Experts of a small language model: a variant of Adam for the experts.
Below are experts of layer 4 (counted from 0) of a mixture-of-experts language model. Rows are named router (the router's row for the expert), down (a neuron's output weights, with its number) and show model dimensions 0-127. Each number is 500 + 40 x the weight over its row's rms, rounded and kept within 0 to 999. Numbers have three digits each.
Before each expert's rows: "comes before" lists some tokens at least twice as common just after its tokens as in all text. This comes from a sample of Wikipedia text that the model never trained on. Tokens count by the router's weight.

# expert 17
comes before: "\n", "| ", "|", "-", "2", "1"
router:496482498541693383536460386422535595504453506515488527501510448509498436509409457552490498516511528525536469501489541461495536487539551498549503446519436532471478556516463531525522570500498481524516491467456511523475469539486460501466574476492480562477498554483488524502469473435471550480493477519467509477502506458473554493540502514484488510478496487442551527532470462506521456483512
down9:500394525478427508500496493583518558451558575486459486445537543468540525464635485491550493436526445513536469555439508568539502497476497475481530508447509462506546544463509471481543547485517452474522392503571494510481547545502540518566536449506496503528434482528519469471439508545476465497446570463477501487526445562534493503472482500509553540461510525513503521510520472457529493411502
down10:452478572483552507554487486546483516530473368458484454433544499492520573438492532516468530442499556423479441500532525461466512461492455502537463467565534524541445523438501548511555464504554484407551469550504544547493493466532532483454513519488443541450506503566455516506443530510484436460513444551532493531496511405479468525492499486548515470509484470404545518492435541486497521522497

# expert 3
comes before: "\n\n", "\n", " The", "==", "-", " and"
router:488496548536545439574544430473577526493510571541548543533487497490502524468510525538474521479511518484481458527469492436571454532559529531510529436485437508505525496515461481492532529509494487510486543479527465593432529545504522507513560460459596486496547531473582530457468452452424542454518544520508569535464457480494495540518524489484466499461485519485636575565531465492464554471529
down5:555451534464546443501481481485522528504456568512531439530500517431537477467552490466485437518482566520488477618502445574530527474540455516494490509610497489520491546472480554521566400441585495522538566509429573488477502488530536464468458519493440486490541513516535527477519502426479552484494525542502557532582550472535485504515447533509546476521514560508506510475505448542549537467512
down6:510576521488584542541479554508477568516496559506478469486535541517509530507531504506484488449482548522535489505516465472476590470548507518568497497497586514496519549477487476520482498438461531493498418529451457565499443523529473479548523523491441534549507438514494550536490596591468467521517486441468449479435537450495464528508522593548429516526513520409429518506469504439482457574526

# expert 2
comes before: "\n", " | ", "\n\n", " |", "0", " The"
router:510478505536572443584511449474540571481492493427464511526449461490566501534545486525489582496517485459533593513475532445526521490514528522419502542524439612532467547477520534519520507507484487531475486517486547507465470523478577564464506444492509438463523540447474563476495448497438520544477473471485503530464484428480543511522615540504483513505533470413533497542444504504546496493574
down9:492551466492494494453505538567441515496460491446524456442489570515541555527442573493439507508482480518433501533473507474493440519500504494490535387583460485443440466523426562501573496524486509477492492583498516469519504462558512441538447470486549483571497537553522468532536453502490505416473421530509448499549480488500524548452495517501531505527547527587512547499509430470451465437527
down10:436550509422462555514495492470523487507459450557454479521404481510477495624504436469513468448447433484505504496540524523517541464553514555489531522485505483566450479561495499568482515446541563516471477500463522436555519430451484516512477517571426512528473534500519539502545498475546517502423494547493533508478506524534545516541503588502509563404517575476482475530553432540512519508497

# expert 23
comes before: "1", "2", "0", "3", "4", "6"
router:529536483509571511539512414480553586520543457476462530533480486460516486511518487537484577499522558540478531532494472571546526481509537513550520456464461551586521553529520572490505547467579508497533476502503428534531483554535473482496517414519473532576513485548514548536505508468465533491491467547484562487483462491492511630568556584564474479398532512471509493516499503513519491454529
down5:558502568428518404494490483489514521570477531542479495569549487465513498527428545437553409522509445496525494533559514488540485501508501454483518562477502478449510472475497451533543467481456530473492573480485537533485523485443508512419521617527516482462551425446520483441532481452543493547482477456470495412438467493532463492488471509420498517490509518511445475520430465524459557565473
down6:495523568551485424500517502510398531515480529499513407511523506548559479517536526560554426450560549485562509513515460469501572508454485460505524563555476475483568504514481542483466511478524488504499544547531543580515594531504558484511510502460496539521477455522462479553480521507548505496483509503398432537476537499516531484503491508549400515592535479473464486510459454556529457539577

# expert 15
comes before: " | ", " |", "; ", ") | ", "–", "}"
router:582532500553569434559561448465559572498483478480512458527520500546564482515404406508482541502522518503466561462497555469485547455533488530438486507504502564475488519547450505559505528499594525483461480546451506481460462555524502498439553463441526469504524530494510524484504547468442567522506498512488493485546486473528544605516549487461451493491521521495498490603451465506529493468581
down9:443508570523491480531399411507463443471497497448568439522481538473404447473462519541532466489556612510545502478533463551507509510492556520496522531425402478527513530548513484493508470508452445536511466486541460561515504481410488549490473411538517516455447496481487510492464456495489477540524505471464515461402497489505443451538472525524434529508479541557484569484505512475509510507503
down10:583511510549578504458467580450557521555443509513520506432453497487572466505445487511529517462482541558472490491493533486489536477466494541391492537483527549500406540484487482540461517544463516541469497529372580425530434488505530512482533487524469472556532482445539503540522456514472501507449500559482538478490515516521484442492518522417476491517577528481468560493537514553490535568491

# expert 7
comes before: "1", "2", ".", " | ", ",", "8"
router:522512498526576452547527406522522516458555463469483507523453540491519448526549494526451543484545485499491577505481488484527557495483448515428465510508457596571516543476454515508540543547529523505489478484469506535496485594460540477503487469527468478471431539548553519503556476480520544486489438504540552563443484450477530564555528591552421433405514545470506500581500497511518496485529
down9:529480529486566481450492590494569475545552483507470514491461530474582515478561508489513516516494485533450514475487563493484535482450467453430557528493502512568465565479529457533579495518529558464426514508474487538523423489532517492508542557583542469540555454579505491613502505485466502495514426545524534492548475492612495423484501456520553525491501528437464500471500556528488476537490
down10:475484586492470500507509509543584509545524473545450401542543531522455466468551563484519514528575419506448522537466465490534509545522508456528561517525495461504535520504475467464526542472436521451452425563562542565443402508566545455536592558477501494511506492500566472521524497491456547513487506495483402577481498493490549522469489489483478497534472483517533508539473469452512456557474